Weights of a small mixture-of-experts language model, trained from scratch on English Wikipedia.
Training: a variant of Muon for the experts, 4841 steps.
Below are experts of layer 2 (counted from 0) of a mixture-of-experts language model. Rows are named router (the router's row for the expert) and show model dimensions 0-127. Each number is 50 + 10 x the weight over its row's rms, rounded and kept within 0 to 99.
After each expert's rows: "gets" lists some tokens that make up at least twice as much of what it gets as of all text. This comes from a sample of Wikipedia text that the model never trained on. Tokens count by the router's weight.

# expert 60
router:40 39 53 55 65 42 72 45 50 58 40 38 56 51 40 55 57 49 39 48 62 41 51 30 42 43 34 53 54 70 58 63 72 68 28 51 57 54 44 43 53 43 66 45 67 42 60 39 49 67 43 39 48 42 32 38 55 47 54 41 25 73 36 62 49 45 55 56 60 60 54 62 65 40 54 57 61 57 52 55 31 46 55 37 48 44 59 53 51 41 58 48 44 45 56 59 52 49 53 53 43 37 50 67 44 42 34 53 60 48 43 53 52 51 43 62 55 42 57 65 61 51 59 41 47 55 35 63
gets: "al", " and", "b", "ad", " P", "ar"

# expert 19
router:42 51 49 61 42 48 56 34 61 49 48 57 60 35 52 44 68 49 50 68 56 58 53 35 53 47 43 45 51 55 61 46 54 53 35 38 52 55 51 45 33 53 55 50 55 63 66 43 52 69 36 48 37 55 45 48 52 35 36 31 32 79 52 55 28 31 43 46 51 52 56 45 65 38 62 58 56 21 57 49 51 65 44 45 51 40 68 43 39 59 43 50 41 60 55 61 39 52 44 52 54 45 60 58 39 64 39 39 57 55 50 59 63 53 41 63 45 55 59 50 54 74 54 50 37 45 41 60
gets: "o", ",", "h", "ro", "z", "v"

# expert 48
router:48 56 55 62 70 46 57 29 51 62 38 36 55 23 46 49 47 45 47 52 45 47 53 44 43 39 26 49 69 38 50 58 43 55 49 33 64 56 46 45 43 47 64 40 50 45 57 49 53 65 42 57 58 55 50 33 79 48 55 41 47 48 56 65 40 54 53 52 48 52 62 48 61 55 53 68 50 45 49 37 51 47 44 49 57 51 51 36 39 59 57 54 29 45 71 64 63 40 42 48 44 39 39 51 44 56 28 47 36 63 37 56 53 39 45 57 60 61 60 58 47 72 51 44 45 56 44 69
gets: ",", " and", " (", ";", " \"", " or"

# expert 30
router:55 31 63 56 60 40 64 35 67 64 47 33 54 35 47 45 47 40 46 60 44 61 64 39 37 50 40 56 54 57 51 63 66 65 49 40 58 72 40 42 50 49 36 53 63 53 53 59 56 60 33 51 59 27 44 44 58 40 51 35 45 56 47 61 49 52 58 60 57 25 38 37 64 43 47 46 51 28 68 34 40 55 50 43 59 52 46 43 37 49 50 54 54 50 54 58 44 34 53 58 52 44 41 61 57 50 36 25 46 50 46 56 49 45 53 49 62 51 47 74 55 60 60 42 44 54 39 57
gets: "on", "m", "g", " ", " the", "r"

# expert 57
router:41 44 45 50 51 43 61 38 46 57 61 48 53 38 44 51 66 27 31 62 66 64 58 36 48 49 30 53 68 47 53 55 42 57 36 50 61 56 57 53 39 44 50 51 47 50 61 45 63 58 46 43 32 55 50 55 49 46 41 46 52 62 42 70 39 55 59 72 53 58 55 43 69 47 64 54 50 33 38 47 28 49 51 43 57 57 54 67 39 47 60 47 29 38 58 55 56 51 36 53 36 54 54 57 46 33 41 50 58 63 41 52 63 55 62 67 64 47 56 42 47 45 47 26 31 50 50 53
gets: " a", "li", " A", " de", " E", "vi"

# expert 54
router:42 40 49 56 55 58 54 50 51 64 40 43 54 41 38 39 51 35 40 71 57 52 67 37 62 53 55 61 73 71 41 57 48 50 36 49 49 62 37 41 39 54 50 54 45 44 60 42 66 58 39 53 46 39 48 46 64 40 50 54 55 58 52 63 55 43 67 50 60 41 61 36 56 38 60 51 50 51 63 45 46 44 65 54 72 51 42 51 27 59 54 48 50 50 50 65 48 31 46 62 37 56 41 66 38 51 37 48 22 51 40 49 62 44 56 63 51 39 61 54 54 38 56 44 26 44 37 57
gets: "-", " M", " La", "–", " –", " Ca"

# expert 33
router:50 36 51 61 52 51 69 39 71 49 31 53 72 46 36 39 66 40 49 57 68 50 60 35 50 58 41 46 64 55 41 44 58 47 38 48 57 60 50 55 51 38 53 44 55 45 62 51 63 46 40 46 35 48 45 31 53 36 40 34 35 59 49 68 54 51 52 48 41 47 41 39 62 48 44 61 62 36 59 35 42 41 58 25 72 56 40 36 44 51 62 63 48 68 52 53 38 51 62 50 33 41 45 55 58 55 50 49 49 52 55 59 61 50 52 60 55 48 53 55 53 59 54 43 35 41 38 73
gets: "e", "la", "ra", "c", "lo", " |"

# expert 24
router:37 41 40 62 67 41 66 46 55 62 41 51 52 46 41 48 59 40 39 79 40 52 61 47 45 48 42 39 73 52 32 70 44 46 44 44 52 51 46 50 49 47 49 35 51 48 42 42 61 58 48 37 54 41 40 45 53 49 53 30 46 45 33 48 54 51 46 55 53 57 53 52 53 47 56 52 43 50 45 49 47 56 48 31 65 51 51 55 47 58 72 40 44 46 41 69 67 39 39 55 41 51 38 58 60 49 54 28 46 43 27 53 52 51 63 68 66 49 59 53 65 56 69 41 28 57 32 58
gets: "|", "in", "i", "u", "is", " he"

# expert 18
router:33 38 58 73 58 55 63 44 56 51 36 63 49 43 47 56 59 37 42 55 53 54 57 33 50 46 46 56 57 57 49 55 42 43 46 27 63 57 44 55 36 44 66 52 59 66 51 41 66 68 39 48 53 33 54 35 58 29 43 44 60 67 24 60 52 59 61 59 62 44 48 53 53 39 49 56 44 31 53 45 54 40 46 35 52 64 52 50 49 59 66 38 45 56 62 53 50 46 35 65 42 33 42 45 41 72 50 42 55 55 45 61 64 40 54 59 55 42 47 47 47 65 50 39 37 40 47 50
gets: "o", "ta", "un", "ho", ".", "te"

# expert 37
router:40 29 50 60 43 48 63 47 43 64 45 40 59 45 44 40 60 35 45 66 46 44 74 41 40 52 50 64 72 43 49 73 44 67 40 61 55 42 53 36 53 60 51 53 38 37 53 39 44 51 54 34 53 30 41 37 67 42 33 45 43 67 45 47 49 62 43 73 54 45 55 34 41 35 46 59 43 37 60 59 57 58 50 41 51 53 46 51 50 49 54 52 47 40 70 53 55 34 44 57 44 47 63 68 54 51 47 41 43 43 57 67 50 57 51 61 48 45 54 66 44 66 53 42 44 38 41 62
gets: " of", "t", "ur", "at", "or", "r"

# expert 22
router:46 36 52 57 53 44 47 35 47 50 31 54 63 42 47 49 47 41 44 71 57 59 62 25 47 38 55 38 57 61 51 56 63 49 32 48 63 62 48 48 52 39 60 46 63 37 58 48 51 48 39 50 36 46 54 32 53 45 48 47 45 64 43 48 63 45 60 60 52 46 54 40 47 21 56 61 48 45 33 36 49 56 66 40 62 62 49 58 35 46 65 50 52 50 46 57 54 38 37 63 52 45 39 59 48 60 45 47 34 61 40 54 64 57 59 59 72 42 55 44 45 54 68 34 25 48 58 62
gets: " S", " K", " P", " M", " W", " St"

# expert 46
router:25 22 49 57 49 37 49 48 51 60 40 39 62 59 38 53 52 44 52 40 53 45 52 29 62 43 37 56 53 55 44 46 53 54 41 32 47 48 39 36 22 44 41 60 41 56 62 32 58 69 42 43 45 41 35 47 60 36 61 30 58 60 59 56 52 52 59 48 68 45 58 44 48 44 54 53 72 46 40 45 41 49 48 48 59 60 67 61 59 51 60 51 45 58 58 51 60 38 53 49 52 53 57 56 49 35 40 32 48 44 49 47 59 43 60 53 47 41 62 60 62 49 67 33 44 67 43 55
gets: " in", "ed", "ate", "ing", "ated", "ation"

# expert 58
router:45 32 61 69 69 45 58 47 58 57 31 43 59 57 32 57 59 42 23 45 61 61 53 47 53 38 46 53 49 55 34 56 47 47 50 55 64 63 32 47 44 46 65 35 57 46 55 46 57 56 54 32 47 45 50 39 42 39 59 46 51 61 59 51 45 61 57 66 56 44 47 55 50 35 47 57 61 40 66 49 41 56 51 20 67 57 57 49 30 44 58 58 29 55 59 62 51 53 53 66 43 42 53 47 37 53 50 39 56 45 48 54 75 45 53 57 51 54 44 44 47 62 59 34 56 48 33 52
gets: "'", "u", "ly", " was", " he", "ine"

# expert 34
router:35 40 67 52 53 35 51 36 59 47 47 44 57 48 43 57 59 40 46 54 44 50 62 41 57 34 49 48 49 54 46 55 45 55 43 40 51 52 44 55 32 52 55 39 63 58 53 42 66 44 38 58 45 49 48 46 63 53 61 28 49 59 46 78 34 59 70 44 61 39 52 45 52 38 40 72 58 42 60 59 43 41 69 52 57 34 56 52 50 55 64 39 47 55 50 59 39 42 58 66 35 34 52 45 32 43 35 30 30 48 50 66 63 34 58 57 52 49 65 71 42 48 53 50 45 44 49 49
gets: " as", " for", "us", " on", " with", "ing"

# expert 11
router:38 37 53 49 49 31 71 36 53 59 35 44 57 46 39 33 58 44 34 63 44 48 57 35 53 67 39 51 73 61 44 43 52 67 37 44 53 60 56 46 41 52 65 58 54 57 61 43 48 59 40 53 28 44 49 30 58 44 56 54 38 66 47 55 37 55 58 80 47 49 52 53 42 55 59 63 42 36 66 46 45 44 71 55 60 46 60 54 47 49 58 46 29 57 58 64 49 32 41 61 36 44 56 45 50 49 38 52 58 54 55 49 53 46 55 58 46 41 60 50 56 56 65 45 34 45 50 48
gets: "la", "ta", "ma", "ia", " de", "ha"

# expert 44
router:46 34 54 64 75 52 52 46 40 64 44 35 64 45 43 37 52 39 33 58 49 67 55 36 53 40 36 66 61 50 54 72 62 55 51 32 49 54 41 39 45 49 58 37 56 52 52 48 55 51 49 58 30 40 33 40 51 57 31 52 38 51 45 46 31 42 51 62 51 39 64 33 51 40 58 48 45 43 47 53 38 53 67 43 55 55 68 41 51 51 72 42 49 50 50 59 48 34 45 71 42 47 60 51 62 58 46 42 37 51 46 60 57 51 55 57 64 46 59 35 63 63 59 44 50 61 38 55
gets: "s", "et", "'", "op", "ic", " U"

# expert 6
router:27 38 50 54 54 52 47 38 41 64 48 37 52 56 43 60 44 41 32 70 62 54 51 47 49 45 41 51 57 56 69 52 56 53 39 43 64 55 46 44 47 40 58 47 51 52 53 38 54 80 47 36 43 40 48 35 63 40 45 55 56 70 51 43 47 53 58 49 44 41 46 46 60 36 68 55 42 36 46 36 28 51 52 34 39 55 70 53 37 40 54 71 41 40 53 66 53 29 42 69 52 32 42 53 52 42 49 56 51 52 45 64 55 47 49 54 51 54 67 46 53 60 63 44 48 41 38 65
gets: "s", " S", "es", "z", " a", "na"

# expert 8
router:43 40 60 46 61 38 57 35 43 51 48 44 63 35 48 37 65 43 61 53 55 49 65 57 56 44 48 66 51 64 43 61 61 60 37 53 60 61 47 40 35 38 61 57 51 45 54 46 58 51 46 40 28 53 41 41 59 26 32 44 52 53 32 44 46 33 77 55 47 33 47 41 54 50 47 64 50 44 45 46 46 47 58 48 56 59 56 59 29 49 57 45 38 49 67 49 44 51 45 48 37 43 47 49 45 58 52 50 43 65 61 36 64 37 52 69 59 33 46 52 50 57 74 38 37 47 44 67
gets: ".", "\n", "==", " ", "===", ")."

# expert 36
router:47 47 55 47 44 29 72 59 53 48 30 49 46 46 48 61 61 45 36 76 50 56 50 37 37 48 42 58 41 61 51 45 59 49 36 37 66 53 38 51 41 48 57 33 61 45 47 31 55 64 45 54 51 45 53 39 60 42 48 43 56 62 44 68 40 51 60 44 68 45 47 50 57 45 55 79 55 41 57 54 50 61 39 38 63 42 58 46 35 42 69 41 46 64 47 55 51 33 37 54 44 55 45 62 58 46 33 57 37 50 41 63 60 38 57 59 64 44 48 47 59 43 49 33 41 53 55 68
gets: "an", "i", "ad", "ri", "ni", "ar"

# expert 47
router:43 38 41 68 54 44 55 53 45 46 31 51 44 44 51 45 48 38 29 58 71 54 53 42 65 47 36 50 58 51 56 65 50 49 32 48 74 60 61 34 46 48 59 54 69 50 51 43 57 60 34 46 41 52 40 29 51 39 48 43 51 55 42 51 57 37 56 72 56 50 34 39 64 18 57 47 58 42 47 41 43 44 50 44 62 52 38 48 36 55 53 45 52 46 48 72 53 45 54 72 44 52 41 59 64 57 55 43 47 69 34 49 75 52 52 53 53 55 52 51 48 54 55 43 39 44 52 58
gets: " S", " C", " T", " E", " A", " O"

# expert 0
router:44 46 55 65 47 47 48 35 62 53 41 44 64 44 49 53 66 35 43 52 48 50 49 34 60 42 36 64 51 63 43 56 41 36 48 28 50 43 33 40 44 49 56 47 63 46 44 37 57 66 48 41 46 51 21 42 53 52 48 24 52 51 36 61 43 34 61 46 75 36 46 59 55 60 63 59 55 45 65 42 54 60 61 48 53 51 58 46 49 38 44 35 48 56 52 56 48 44 39 55 41 30 52 72 46 47 40 42 35 49 54 67 65 39 51 46 60 35 46 59 48 62 57 55 49 44 52 65
gets: "ing", " of", "f", " to", "ed", " from"

# expert 2
router:49 37 59 75 52 39 44 39 29 60 44 56 71 33 43 44 59 37 51 50 71 59 60 44 55 64 40 49 57 61 40 65 61 46 48 44 53 58 53 44 50 42 69 36 41 53 52 51 46 43 49 48 29 38 44 41 52 47 51 33 42 52 48 63 39 47 64 60 65 61 56 41 48 38 59 61 44 38 56 52 52 49 58 52 55 64 59 53 49 43 54 70 36 56 50 54 48 39 53 69 41 39 49 52 53 72 35 38 38 56 39 56 58 59 55 66 51 62 64 74 41 57 47 51 42 47 45 62
gets: "n", " and", "ly", "y", "ro", "re"

# expert 1
router:29 49 64 63 63 47 60 38 36 65 32 49 66 44 42 58 63 49 50 54 53 60 48 50 41 41 49 58 50 53 39 57 55 57 45 56 56 52 40 47 24 50 63 43 49 53 66 42 50 52 44 47 24 37 39 54 58 51 59 47 46 49 49 66 28 54 44 50 55 44 45 47 74 43 60 49 51 45 45 43 37 49 72 25 60 52 53 54 56 59 60 52 45 51 60 54 47 36 43 63 37 48 54 62 48 56 51 43 53 39 35 70 63 49 44 56 73 65 62 54 62 44 48 43 47 41 30 59
gets: "ri", "re", "'", "s", "ver", "ot"

# expert 5
router:57 39 45 66 46 48 52 63 49 54 38 48 56 37 47 50 49 40 44 62 54 54 44 46 49 51 42 55 59 54 47 43 74 70 44 41 51 50 31 33 40 57 63 51 37 42 69 47 65 49 45 44 45 51 41 38 42 51 46 41 40 64 48 62 46 48 45 64 70 35 61 37 54 45 52 51 61 54 59 36 28 49 45 58 66 64 61 45 37 45 50 56 42 44 51 59 67 46 22 60 46 46 48 62 46 43 31 30 37 55 42 77 55 49 58 71 58 50 55 47 40 59 60 51 48 43 44 45
gets: "er", " of", " by", "ar", "man", " for"

# expert 3
router:37 35 56 60 47 52 51 52 41 57 39 50 64 47 34 56 63 35 47 57 67 51 57 38 67 50 31 61 46 58 44 51 37 56 43 49 57 48 55 45 38 57 53 57 50 36 63 39 57 63 34 39 15 48 38 53 49 35 51 40 49 54 41 64 52 47 45 63 61 59 53 44 71 49 48 56 55 45 49 58 51 36 65 35 54 46 43 45 60 58 43 55 51 35 44 67 59 38 56 65 33 41 54 57 44 47 42 30 33 53 47 52 67 35 54 61 49 42 57 64 53 54 53 50 34 50 35 59
gets: " in", " to", " re", " for", " In", " on"

# expert 21
router:27 45 38 54 37 50 63 41 48 56 29 53 42 43 36 64 66 35 23 58 46 52 58 36 36 41 57 62 42 51 50 50 59 52 45 45 56 49 45 49 41 44 47 52 53 52 44 46 57 62 41 54 37 32 54 55 72 31 55 31 52 66 35 58 43 57 70 51 56 39 45 60 54 41 49 68 54 31 66 43 37 46 58 43 55 50 44 50 49 46 57 54 47 49 72 56 47 49 41 43 55 37 47 55 64 53 46 46 43 54 47 50 49 43 60 63 63 44 50 39 63 50 51 44 37 27 27 57
gets: "le", "ri", " in", "a", " re", " 19"

# expert 35
router:46 46 44 67 52 38 57 39 47 50 31 57 62 41 47 43 62 53 51 64 36 45 51 43 47 57 41 38 58 53 60 55 60 61 35 51 54 58 52 42 36 57 68 45 43 56 54 34 58 61 40 42 34 32 46 50 56 51 29 28 49 56 53 51 49 47 52 68 79 37 56 15 65 48 54 54 56 47 51 41 50 61 57 52 54 66 51 59 49 57 51 56 49 48 41 51 53 45 38 48 36 42 52 62 46 74 39 45 59 68 44 53 59 45 54 56 66 56 52 59 41 60 49 42 32 47 43 56
gets: "S", "A", "T", "D", "C", "R"

# expert 32
router:47 51 59 62 48 37 67 46 46 50 45 45 54 43 40 66 64 44 48 55 49 46 64 54 55 69 28 65 44 42 46 64 58 51 46 46 45 57 49 48 52 42 60 37 47 40 59 46 56 48 44 42 36 56 48 40 46 42 39 32 57 49 60 54 50 50 61 48 42 47 51 25 65 36 63 53 52 40 59 35 36 41 49 47 46 39 46 52 46 35 52 62 37 64 41 58 55 34 43 62 39 29 65 58 70 50 42 38 46 59 37 55 52 44 44 71 64 44 62 58 61 73 61 49 38 49 51 70
gets: "s", "n", "ic", "y", " I", " N"

# expert 31
router:28 42 58 58 49 35 52 48 69 59 54 43 57 43 56 54 58 48 54 55 64 40 46 44 59 34 46 52 59 68 53 50 58 39 43 49 50 46 55 36 48 38 45 51 48 41 72 46 69 60 45 48 50 47 40 40 58 23 52 32 54 59 64 54 31 35 61 40 64 43 43 49 57 44 43 48 67 44 62 25 34 65 45 42 58 54 51 45 29 45 55 49 50 58 58 51 47 54 38 53 44 37 52 43 49 58 40 40 46 55 46 64 52 38 60 48 57 63 65 54 63 63 65 37 32 60 43 58
gets: "\n", "ed", ")", "p", "d", "red"

# expert 55
router:40 42 42 54 53 41 64 49 53 52 33 52 69 38 53 67 49 32 39 47 59 53 51 42 49 57 47 45 59 45 59 68 53 52 54 28 51 52 49 31 50 63 58 48 44 40 65 39 46 73 46 33 41 51 44 34 49 43 49 46 40 53 51 83 40 49 56 67 51 50 42 51 48 31 57 56 67 45 62 34 43 50 40 26 64 54 59 60 49 57 61 51 26 48 49 61 51 42 39 51 56 39 42 66 59 54 34 50 42 49 33 52 52 52 61 51 50 44 65 57 48 61 52 40 42 53 42 54
gets: " (", "al", " A", "ce", "el", " 2"

# expert 10
router:51 41 56 60 55 41 61 40 61 53 54 49 67 49 47 66 64 41 38 74 61 40 43 31 50 44 32 63 57 38 50 67 39 52 45 52 46 50 52 46 57 56 51 40 50 63 57 42 63 51 39 45 52 58 38 46 52 48 43 18 42 59 46 63 60 31 69 51 57 42 42 31 52 39 42 58 55 40 44 31 48 55 52 40 52 63 43 56 35 38 67 52 42 59 66 50 42 46 39 48 52 34 42 46 48 63 51 39 51 47 40 77 55 49 49 59 51 52 52 55 71 49 57 49 46 48 44 69
gets: "st", "w", "th", "and", " T", "y"

# expert 62
router:42 40 60 52 44 45 73 39 44 62 40 55 64 43 39 52 56 30 54 69 55 44 59 49 52 36 44 65 62 45 43 57 62 52 43 41 55 67 47 37 46 54 45 45 40 35 38 51 57 50 45 57 51 43 37 47 44 50 59 32 40 56 49 47 24 36 50 67 57 38 67 46 78 46 54 63 59 51 48 38 52 63 58 33 72 45 54 46 27 48 66 42 44 31 52 56 51 52 44 62 38 51 41 61 55 48 43 54 54 44 50 62 56 53 54 60 60 53 54 71 50 62 60 42 51 45 51 64
gets: "t", "in", "r", "|", " is", "et"

# expert 14
router:46 38 37 54 66 28 53 35 57 56 52 61 53 47 56 59 45 52 49 57 54 58 50 28 60 35 41 53 57 62 54 47 52 55 27 52 60 46 40 49 49 43 75 41 59 59 57 43 64 63 44 64 47 43 34 47 54 42 32 45 43 61 39 68 42 62 59 55 57 43 45 39 49 48 55 54 42 35 71 35 50 54 65 43 58 63 52 38 41 43 53 46 58 47 52 57 45 45 39 64 50 46 59 48 56 74 39 51 39 46 41 67 58 61 48 55 68 36 53 44 56 56 71 38 34 46 40 55
gets: "k", "th", "z", "d", "ch", " D"

# expert 53
router:45 48 45 56 59 41 53 51 62 63 50 50 59 39 43 54 69 51 50 60 51 47 55 52 39 44 43 63 69 49 49 54 55 59 32 53 63 45 40 60 37 54 55 34 44 36 53 40 59 58 46 40 42 45 43 42 49 32 38 53 48 53 50 38 46 41 76 52 52 24 59 52 67 51 44 52 43 25 50 42 31 40 51 35 65 59 56 50 43 52 62 26 34 46 49 45 58 39 51 43 46 37 56 57 51 59 39 37 35 64 42 47 56 51 45 58 54 58 54 55 69 79 53 37 51 56 47 65
gets: " |", ":", ".", "==", ";", "==="

# expert 63
router:41 38 53 58 46 32 48 49 46 59 39 51 61 45 40 55 55 41 44 44 52 44 60 52 51 53 33 72 62 51 61 56 45 57 40 52 46 49 52 48 39 51 59 33 59 40 60 48 60 49 30 48 52 44 55 43 79 27 13 44 48 50 40 43 36 54 54 50 54 30 53 53 53 56 60 68 46 50 68 39 28 39 53 46 52 55 67 54 43 55 63 46 38 51 55 53 52 52 49 46 45 36 57 54 47 52 54 35 30 56 39 41 62 45 47 57 65 54 64 63 62 62 56 47 45 61 47 65
gets: "\n", ".", ":", "\"", " \"", "==="

# expert 9
router:35 55 55 60 46 48 67 46 58 59 52 40 52 34 45 56 52 53 43 55 58 59 59 38 72 46 43 57 67 53 46 62 56 63 35 51 58 45 48 46 40 56 56 48 48 68 44 46 52 49 36 39 45 34 45 17 48 34 44 38 51 72 25 52 55 41 49 55 67 34 56 35 45 33 59 52 54 50 64 36 50 37 45 36 56 54 62 51 43 50 54 55 53 40 47 60 42 38 54 61 68 39 48 68 60 53 39 51 47 45 49 43 66 61 45 60 51 58 63 34 53 60 60 42 32 52 42 56
gets: "l", "el", "ol", " E", "o", " of"

# expert 27
router:55 49 55 67 45 49 60 36 52 63 45 55 55 49 51 71 51 50 48 58 59 29 46 30 47 50 38 58 66 64 40 59 60 51 43 63 51 54 47 38 32 57 51 42 63 36 49 43 53 61 44 23 47 35 54 44 43 34 50 49 40 57 47 51 54 53 70 56 71 52 42 41 48 48 41 53 42 41 54 41 50 57 58 29 56 47 51 67 47 55 55 45 47 50 59 44 51 24 56 62 47 30 48 57 39 62 42 43 54 47 39 59 67 41 62 50 72 40 56 50 53 54 52 46 33 40 34 66
gets: "d", "th", "or", "w", "ho", ")"

# expert 52
router:49 50 44 62 48 41 49 40 62 55 58 35 66 53 35 56 59 38 50 58 44 54 52 42 54 62 44 58 58 42 46 49 49 65 45 45 59 41 38 44 44 62 61 39 52 63 58 36 51 64 30 60 30 48 48 48 53 46 34 54 61 69 49 54 54 43 60 58 76 45 58 41 60 32 40 68 51 48 41 51 43 51 74 24 57 52 46 42 50 37 57 53 42 54 57 55 40 53 51 49 29 30 59 44 43 39 44 51 37 59 42 51 58 50 60 61 59 50 70 61 58 73 48 54 55 38 38 59
gets: " |", " to", " was", " is", " at", "|"

# expert 26
router:41 46 45 65 62 36 58 40 57 54 54 38 59 48 30 48 60 45 43 49 38 42 53 47 50 49 39 59 73 45 32 53 56 51 41 50 52 43 29 33 35 39 60 40 62 57 62 44 50 64 48 46 54 42 39 43 54 28 53 52 36 67 47 47 47 57 68 59 58 35 63 43 63 47 46 58 39 44 64 41 38 63 71 39 62 45 58 47 49 60 61 56 46 57 47 48 70 31 51 42 32 47 51 44 64 48 40 40 33 49 40 51 68 53 41 57 63 51 57 54 63 63 53 41 45 52 39 45
gets: " |", "|", ")", ";", ",", "),"

# expert 59
router:44 21 60 58 63 39 49 46 59 72 46 24 71 42 50 66 54 39 39 60 42 49 65 43 62 47 44 68 52 47 53 53 41 60 56 40 65 51 42 44 48 45 58 45 60 48 56 39 61 56 46 39 53 37 38 49 58 26 46 41 57 55 50 67 40 42 57 56 49 56 40 38 63 51 62 54 40 36 48 52 37 48 47 35 65 54 49 59 51 43 59 50 41 62 34 65 50 44 48 69 45 48 61 49 61 51 43 54 56 69 51 70 61 45 51 66 42 49 52 45 53 57 62 43 40 55 31 49
gets: " a", "y", "en", "op", " 1", " an"

# expert 51
router:51 46 48 61 62 53 44 52 46 54 38 29 46 45 45 58 68 36 40 70 53 51 57 45 57 40 41 48 60 62 53 54 45 62 50 56 46 55 43 49 40 42 53 40 43 51 47 49 79 60 50 47 45 31 53 38 67 36 51 51 47 56 51 59 38 43 72 51 56 45 49 40 55 47 67 52 44 53 51 47 51 34 45 49 59 55 45 50 42 64 76 60 25 55 38 68 37 47 47 52 43 30 51 54 44 41 28 47 23 62 53 59 55 35 48 52 52 44 50 58 62 47 60 37 30 40 43 51
gets: "-", " ", "'", "–", " \"", " –"

# expert 41
router:51 29 39 71 63 42 47 44 61 55 43 51 51 45 40 58 49 38 42 62 57 63 52 47 50 48 38 41 60 48 46 58 51 52 48 45 63 54 39 45 52 56 67 37 61 50 62 50 70 54 51 56 43 40 45 31 47 44 49 38 41 46 41 65 45 46 59 51 50 41 33 30 45 46 52 74 63 43 42 44 39 65 50 47 58 40 58 50 43 49 69 46 31 46 46 45 53 48 37 55 52 34 52 49 78 37 49 31 37 70 27 61 58 47 56 51 60 27 49 46 52 52 61 41 44 45 42 53
gets: "or", "u", "an", "ra", "as", "i"

# expert 17
router:55 48 52 58 45 40 66 46 59 67 47 33 45 45 45 42 55 48 51 49 48 54 67 48 45 43 42 57 65 45 55 56 51 48 37 53 48 41 51 51 33 63 56 33 61 51 49 36 42 57 21 41 40 50 43 47 60 46 37 43 44 47 63 38 42 57 54 54 53 51 63 47 61 41 56 57 70 58 49 26 43 48 59 36 58 42 78 70 35 55 61 57 50 53 45 68 41 36 46 52 53 37 56 52 53 53 47 28 31 63 50 50 65 54 52 55 59 53 47 60 58 59 69 29 33 51 46 55
gets: "\n", " (", ":", "20", " 19", " (19"

# expert 45
router:48 35 41 60 67 43 64 41 51 67 61 56 58 43 38 63 65 54 43 67 64 39 47 45 57 42 38 54 60 45 51 50 48 57 58 43 49 55 47 49 29 39 60 40 53 39 49 36 53 49 47 43 44 29 32 38 56 41 50 46 42 53 64 60 26 44 67 50 61 60 74 42 61 37 70 58 48 42 46 47 22 61 50 44 64 70 49 55 31 42 67 49 40 57 61 56 58 44 44 55 61 56 58 49 64 56 57 47 49 57 55 59 48 63 50 60 53 46 53 48 57 48 54 39 39 40 53 60
gets: "y", ")", "a", "ly", "ia", "ry"

# expert 13
router:16 30 39 58 51 31 50 50 46 65 53 44 59 39 46 60 56 44 41 40 39 60 60 36 61 64 49 60 56 56 48 71 57 63 46 44 53 44 44 39 52 39 71 49 45 59 41 44 51 53 59 45 50 45 43 51 55 45 58 44 62 50 61 60 56 44 46 53 56 44 54 35 43 57 54 72 70 32 61 41 45 46 57 54 56 39 66 49 52 59 55 46 45 56 51 69 53 44 61 64 58 51 55 61 50 49 39 30 23 57 40 56 43 58 41 61 55 39 63 57 56 60 66 52 41 46 40 66
gets: "k", "s", "ce", "ing", "act", "ct"

# expert 40
router:42 50 57 58 54 34 58 44 52 64 55 41 53 35 55 44 66 30 50 43 48 36 48 43 52 59 34 54 58 44 52 62 58 51 45 34 50 61 17 41 33 50 51 51 56 58 57 40 48 60 53 46 36 42 31 47 59 44 51 29 51 41 57 53 56 34 46 63 62 45 42 47 56 34 40 61 65 37 43 52 36 47 53 55 54 62 70 38 39 46 61 65 45 56 59 51 48 46 34 66 51 36 54 43 59 52 40 53 45 49 48 51 48 55 62 48 61 43 57 63 76 54 66 46 32 63 38 51
gets: "ation", "ment", "ity", "age", "ion", "ence"

# expert 39
router:41 53 58 64 54 44 71 36 66 63 29 38 58 35 56 50 57 44 39 57 61 51 54 55 55 50 38 52 42 47 34 50 49 58 31 41 65 57 55 35 46 41 70 58 56 49 61 43 63 59 51 44 30 46 34 55 64 46 41 46 45 62 49 56 31 62 48 48 56 33 45 38 65 34 55 50 45 56 57 36 50 50 53 52 59 45 42 65 41 42 60 56 49 53 45 69 34 48 45 67 40 39 56 61 54 46 31 39 47 68 59 56 55 34 64 61 62 40 59 47 46 54 61 36 53 56 55 54
gets: " C", " re", "g", "ci", " co", "im"